Experts of a small language model.
Size: 8 layers, width 96.
Training: a variant of Adam for the experts, 6790 steps.
Below are experts of layer 4 (counted from 0) of a mixture-of-experts language model. Rows are named router (the router's row for the expert), gate (a neuron's input weights, with its number), up (a neuron's input weights, with its number), down (a neuron's output weights, with its number) and show model dimensions 0-95. Each number is 500 + 50 x the weight over its row's rms, rounded and kept within 0 to 999. Numbers have three digits each.
Before each expert's rows: a language model's description of what the expert responds to. This comes from a sample of Wikipedia text that the model never trained on.

# expert 51
What it handles: Opening quote marks before song, episode or work titles and quoted speech, plus list dashes, ellipses and words like saying or titled.
router:446489459498410422496496479610521495434414503504430436446483529451521461526463414574387555607485454506503561447529490576498495528515494431504495499473537509547435467533548502484499535481508455503517488456540569572465519436641519516491483458493545564518553492501445421484485523478649440600
gate0:490439492467463573579502547492379473502508431472466441497501488458446500429566467484475547521569470460440521514516464461559525555480498508532602543483534504608510442503546411484513486421631498496564481533473526462480501428540550452624528510547507466458524529464470562540566617615438474447
up0:616541523570531559459484446504461535535538445484456591542437563505570486460344493452534422602503613541435492500484526495472451508455564503498489457538525478484498537502437477499509579501516551620523516515469480514540503547476427500464443462430492567459532477401512500445385412460516516504
down0:481450504591410486417510506482485562550505544584483461507499468542506534485575487427518483523498448478558433405572500469464501474478457578483550452587529480503510535415416527474436542443566480502591491457508390546543423508467440457545412540540474543409397528420495572499431518566489461464

# expert 26
What it handles: Past participles and main verbs in sentence predicates, often after was/is, such as based, located, played, died, competes.
router:596475549508548462508511522403443496552529409468511430568520497466522537479479504465484452464417453555481481513458552538508538483612533453550582472577524595497538587492506550408519519510463531504502586481485515595518473505409511488405508428596427449523474519481419463579520412568544479563
gate1:424478535497556493474553543483544545386525430433551442507536423566471561464462445408484467491440528519541549508566484446585524509504497487530470491581482430614487617498539361475462502530515562453574501502503470539523475449517503517467441536548508453521496513483523553513656562493453429467
up1:472571459521595541521436620435532470474476539511497472457436458507449537489464492525449569476487465519497473553542536573569364540475505510511485493522539485491467436460486478530494450469637457441413558451472445462457560445588621469515626551461493500503469464545550434471463552518555502447
down1:548525474444517484460572484481510500501543462571515458490600517519458530477501450452574525522422472521576583542576567525498436560457422549459549477437532524543423530472517432561434450519539615431482411521498423448542447530588512474529465531437540561405531409524561482549531526539597453518

# expert 10
What it handles: Second half of four-digit years after 19 or 20, and sometimes the 19 itself, in dated biographical and historical prose, e.g. 1874, 1960s.
router:463582499483496532586494542529612497530514386508412541556508497572461443506533482492435567466537461566416451484584480524529502544528625405547462442498534513507573529505545494551509460487452403501456514500473469450535483490535476507523483559455462579486590456444441551481518376530574505412
gate0:498517477503375520518517508570538575485575465556424477528496433504520464504553468592498584484440533532446527467565485511542474578491538545473497512472544586401524501506494534359514445466553463449537551527502462516549476517511456391498454515505505416409508465340516447470516496497553559411
up0:471469464544585536541490434486482517504504584485463515449532547456475460501535580512501491475571561495507466515407475496446538550459480520472535526555487523559437569506437422547441506414447502582478450479484511486568577497453522625497578508439402467525440620515515490563499550578387558602
down0:459410529532470532473543483530543541481409463471508410412490527452449485502453512449516618590464511414491503418518532537529462498459626464462570503488520492583503497373589587538507477504446430488515566491531406481503462474446484507518422523521586524422487504527433442517558452499443447454

# expert 4
What it handles: Colons, semicolons, commas, pipes and dashes separating fields in infoboxes, tables and coordinates, such as FIPS code:, °N, ISBN.
router:456589476562511472513455529548510420565429525497548513430498492498405573446586489572436525598475493593542562463392415548490506465427539552479529593520496534470505421508483438526474480541546531542503529528441531510522466501447605459519609424440530562461442523422521432438495461499485488490
gate0:513545607419517468485510590565583538487544462451532471475470578548490438424492457471461573471451508490512494437510483441554470486601526517435458581493432474480518591536486541445540447518488363551488511593444513513473525428534501376491512503433447586465454550522486459537566417526490534464
up0:553488558462516559476407565499529484541522417453546461404497389507476542445553520496503494533561451417583534526578469537575478538518544528470503447470447565550520508521459489622497456496519491405479467539524549540464429481487607536494544537457376482560525425443513529481440437517527445402
down0:501533486581603517429574545466462487622635486442452593497547553452502563544473469605563425556485423511586532446508484496505528441446463478531472548472484515503509565551562513514610579502516509537483497474463490503563394430482501491483468529398491501495553500509464464422502453487478445444

# expert 25
What it handles: Final pieces of club, town and country names in sports results tables and lists, right before a colon or pipe: Barns(ley), Guy(ana), Clifton(ville).
router:540473509480532499482417412524543503465499566527524555411545459473510421571583497488545476421502482435484469511447500518434444527484579444501438463623446507504560486524416552468537515545538501501531540603482399455485521509458491462539507420479469596565494435589520565520426637559472499486
gate0:521575480514549542468604449446464516494430533489551534492509517569511518474513516435448533516421520543457408463426435472448513452467570510545590519486427505581502487486538437477446510503578595593500488465471454592504511479556552545330510520400484556555482448501569478486550508453523503582
up0:498550534502505534492518449472408495514565490447599456539437533531476525455512513521466521545586483487454520415547604459532543487516549494465461552429533473499476497492516387478523360416546478579480433454529541535517503594473539595455511578449479428465505563496563516393460442404470491566
down0:515446492630527532512581498513608494444496506368471504550478537507553555466530536550435443490520495520623508508488492428484476511517440474510501545484531602421523580615531474539492562397490464445456596525457397501513509522484484482514494478462454456554428493560559580525459521506584461488

# expert 29
What it handles: Closing quotation marks, parentheses and brackets ending a quoted phrase or aside, plus Latin word endings like -ensis, -us and -emis in species names.
router:469570479556539404479525473582468467489564559521490547468533531473513594601468524516419473448535464394544499478536558519421499486517497473424492547489488522551518458580577543486578561466528494434526381465524455487420479484491473468383430425457467405495509497467456517566441531591454554547
gate0:496513577566524511599473389471444511603490495430408482473453506498397477521487481544490436590598548587433501455456471533513491475445534487557515508555524501503516572504458564608468496441524549480462445440508487535546553467517619511540547550511523485486452445402429540424477432469488465444
up0:518599441509527365559525523466441525446520554534469466499517432598505564516479482531488478461617522461473544554427489564472540496473562435494373523488448583420472432503580536483503535422434660578475484466449504520499482576507529510487450408517518452494506482484459527486513532501464487459
down0:530488528469496460570485483577447486342544504458468545452390544437456481436487470438518548515532531507561440440500491545419379551553510460536491451533504544470582484501475445540462489559490448474516464402655467600530447518530585500532506548476473486528491499425484432501511461478540514431

# expert 23
What it handles: Year openings like 20 and 19 in table rows, ages in infobox birth dates, football position codes (FW, DF, MF, GK), and nouns like medal, metres.
router:475582437515532482487561376605509459409500464517475575473557550456566535576608482461484452446547465446441375489525490511424468535474535491448487474548490437539515493540524416512530482573489413452476501500524459435427499590533513526539562501590507576533531529485475515576482484428463525585
gate0:535527514473546529512488467503444457544506502481582502503459524568492515429525577421506497525439530604511489537547440537548436595492414640481577481520481391514494480464458466455599476497369513484530451518562522523564473513515546496520348625454444461492517466461468486512512500456479504442
up0:575494459523490526450497490434538541558501463462521425576561509525538473517439512496454466535460443491470539531488538506438506498561543392531451507479588562500561564514500552472413499479422474491465657364455521518493514454600430455581442486421460470527397538409541466499543490503538454503
down0:530451493499435532509461527485519537451451506494397455513495549476556470542440463433514479464389530451490509480635557484497461463502490518491454469589433456527438527527515516441446491575401571421489436572465508546553508472501397493501587553584441584473500456586439467560498573484513599466

# expert 41
What it handles: Frequent verbs after a subject or auxiliary in narrative prose, such as made, took, began, returned, and due in "due to".
router:570517444493456531484505577402482546569545372467477617586574553451507527500512521451467477496504526491501455557470453457522461511524479518438486515458531487508566507490536428451499537510533483518362545572444544511452462559557498506465527492475605529582420514442407495524520472535638461572
gate0:471576485503596559559539462459601516420577419505584566495548471541455439364474481371436511427484553413551458523429504526517496503396514509588506529461568550501459562485507580480500556479448562512460520472478456478545560518537536437420494505532547571561474506510459478510485471511504489539
up0:538510523542560467468500500500456473572419454599444611518497444483431593606427502468445478411499486511452542552444569581532501559460501513594521489510508511454445524509478572507505459476485506496440533515446532445409462459560532479538513558441452509536484627550565537442385538473420512475
down0:511482421411513538571468422397454568414458420544483576482525492441514557462448465489599458544512565438453583413478554506496502540420578469405460560551486435454470459552444490503412437454569526503449505500588423509502535491519510527490500502486582461495423499481490458557565522512515561460

# expert 8
What it handles: Commas, semicolons, colons and dashes inside lists and citations, especially after author names in taxonomy, as in Strand, 1912; et al.,
router:537519441548523425579558491476433471545468641554410520545443476453433527511499465454457487621515586516505433530432501535470481488493425455486442472497522505512525477517442481538488528420458532419489498522481547574645376563492488415493555465571496557470403511491548513503489531454471492528
gate0:558440555504395481499538566445475582512594454481465555587569512510553487511468513525459507558481502468583470475593530477587519514531508449507486473372517564505570489512554572455507522447502495496429522485539527507568494527470429441555532471501404461471467470405437446551600512394497596458
up0:439474432468458500592547504460506537469458518529515429471582575495522521389498492499515544457478474441510442567548492460542560543472478553527539457500543521440536488498438398473462490513527424498525436481500498510487488439510503424507447518620621580514521611433482434559424469472638481577
down0:476482549404490497611420468501431415509544530508464583510481499438504566404496448439500453615518554510376539499562558501437512510539546508436562476529447520474546523461408592484384564478537450473545572486553483500518429493418479473510539474492481532455463486447472534446480560518469560434

# expert 57
What it handles: Participles and verbs after commas in lists, captions and route tables, e.g. featured, numbered, kills, exit, plus Road and Street.
router:439503570474470441433475499473392493505499541514468590503559512459574535567491464533496445464520492419556440473495491616403493495413511510470531514509481493542494486560438457484576495542536570570382443524497473562499523517452460537473507408433379442503528490523576566506437457599543471578
gate0:521422532610481396485551463449485496497480515470512504492520524488403475513479491484521494530431582451491544442506330460448539449443461496477474521620517583508543519477527567525512475463520500524400608507389498515545485456520514584533497482525451519507489467572531587576401541521521422509
up0:408570459388450449401471519528520462388496593559597529530550477446474491509510575489498558474466519470468521368544519486495490465573509547451487527534510503505561502436519508454546432455473438546513546458587575447519496489420504571485478488380524531460538537529554570421469588476475498500
down0:503545430445485408498525499484574506549470428439463520541457432510398519443486456500542544455590572555517492469480361473531616446547455522498510521422551451457480495351484575558510556508484505468443498455386450440477524519568457477486488485568453562492495562578483487541509472503479501558

# expert 38
What it handles: The infinitive marker to and modals would, can, could, may, will before a verb, plus action verbs like won, coached.
router:554504486471569493511538532456524587511504434455518422587452437466451562577516434456449461571580561502478488541530472510479548518468513458590588416509572480597475522499416370448466498556432464477495508440492545478552507404462515497519537381531490515533492521459511555557566508506568467596
gate0:452504439489474527488523537456443522465530471446489546537556503539449450528500533503495448524536406527551507556510571526415504360474557515509486548514536548586352477507484438505575477525587542403488518495455468614512406559483545599468446507505492553515396488498391504517424462512505537533
up0:493381552549577550480451540599529590425512538414406592533382470489543518439538564513394493482467479459480533513473437450547457435507536522526449582438490503526489526526482566511528555476434559520543507533454527481419507580480468476512540505522516560507432541505474380442567459493497535448
down0:527377518467553452462432571517523599491466502460551488497558455541502504488514500443445541433516480390561516488490558506372516421433491555596553537441582479517431506419455500581524423553492455454402576466452514386503519547550535445560532521557442476537521497515471470493490478516531499551

# expert 54
What it handles: The word the following prepositions or verbs, plus prepositions like of, by, regarding, between inside noun phrases.
router:586548536492496394565483458425472522528485440465430461533466501527557503491549485445515494489563525613490533604478429520582544621506472578529544489599473439516499507490437411576465457500530458463547514445524447582485429540525508514496428549461527546476477516411529459478582459420491592468
gate0:565429386564564625500479495449558565556467502492629437486477410523545506450509418507390483490512487471615534544452544529497453558512549424484438398497507460453525527501464501443505442470483511483525526508493519481512441559426473463454482528511506501559567412517545505562564524572485531422
up0:521589554482503599488497504527511518513522505482552485528353440577521469466536370458539491523504542491509586520427428506434507455537583541606491543400504519480496461502497493502562551488476481455426532556528535576486476482491417429449437449550568455502589410428469493532447469566474437522
down0:544429471537482611470483455478499589490497519510571435565453479580557450550563483581502449508522484482434610511408492492430478544516556459562489543342474474533433516666513499542520529477514531523498480548469504596444475459556492497483541444592423458499494493519501515504455524549466471544

# expert 63
What it handles: 'the', 'his', 'its', 'their' and similar determiners right after in, of, at, or on, e.g. 'at the 2020 census'.
router:558487430455573579522532424487563527576490478490543511591469454599542489478571475505517556493476469581535522498564418526544480561414553467546467527500495480445487553487527440452456466428497433429452517628554505464419439413486524500503524564445523559555570508434527480485448442388495567472
gate0:471547562595467464512453498465483487497414556415497537553583488463467516442437533443482522527476466538542505488419494492515462589517494457552486582608544605567517571496457494451534537589490468417482449572364504523488506478468577466513511482490441604456541511598441482510608495521477499537
up0:584449493533514510542549490569425403571481467533455489458458459527548530542509535548542446496563526467542531604518457506516518579477444470418514411462436424470470395477516527538547484505510609456449432503488532543502550565474462505401534488472612449455491490458498581426420521524521596575
down0:535460420412494527419577468477528575455526422492458569445438548559526509462502447570514513584416553475491526485585435517506507461509476377472526422399498519555431472421505469536496561491462490517529438464456510454500517515502503488477444443488570457573440467481440590583523621537485527564

# expert 60
What it handles: Final two digits of years after 19 or 20, in birth dates, tables and date ranges, plus °W/°E coordinate endings.
router:463605446603557503492537530561497533484586534539455569520451520533501527487520529518433444429561511505426411439510488500419520470515529566441428583485541522484529422524539447457513503551435383521484457490462512511487415489385435542444412508465473543500461572519529527506527631575520454497
gate0:461488493467439543546414511540538513476508470541486497516493415425447502449399447485501502604513454552460502424534444514531466522541460479522480534595477399483541552503507518403456559566498464511437608418461440459527495554466452409596618484486551543543483516486577506436510423544541583496
up0:524475517546503476580425462519454623394503497546454459635482443515487445474424502473476503487473563485436453502504529484501496570560515484536500545567492444533498514546430510416457568554463539446477439422478501461525444573514464505573495453466528477573386410469529585497566408501510597478
down0:456521439393455452485554441554472530553472548648455499453521530482534520572561561555460427451522469512538544555560496470440451476565504590447481462508573480501504437545486462583497485466508453551406443489489483524475463585555404513553517538528495564543486552444440512555498457539531417619

# expert 55
What it handles: Closing pieces of town, county and province names in geographic articles and location lines: Pow(ys), Dargaz(in) County, Conshohock(en), -ville, -abad.
router:536463600507465595616482501492529538545470433500491508421462411553514423419528479498576484505471492453482558552537455540520470518530448508541469473551448564465561494481358600481493478491546531487536498632519452395539519460487487455440476540507475526552515408574538515567471560564465503434
gate0:517571490484449431462444592460534474523448458448568565518459494533450512435500505431498548589491501545483392446513520452589494487580433492489530617481480521488515587498485446521407494486490494485425585562418543475518454522460565495424620554486527538546400443560533502476512453560467432517
up0:476474555431507448490497439409469510551604478490521468529549496469430511467506543561525484470528505586498560526455545488491466632534483468518471419582531440578497443473547479570470487515509556517527546453468507557445544466448542592551441656438548456553475451480468461453464459478560385434
down0:498459469515535483414459530485572495539497480497585548514531436569413557516509399561566471499448473570450499466499537527496565488567438502461518554501571537458472469456602535502435415562524497511403576601418458463474433489510514436463493533402572574477483502546471535529500467587550473390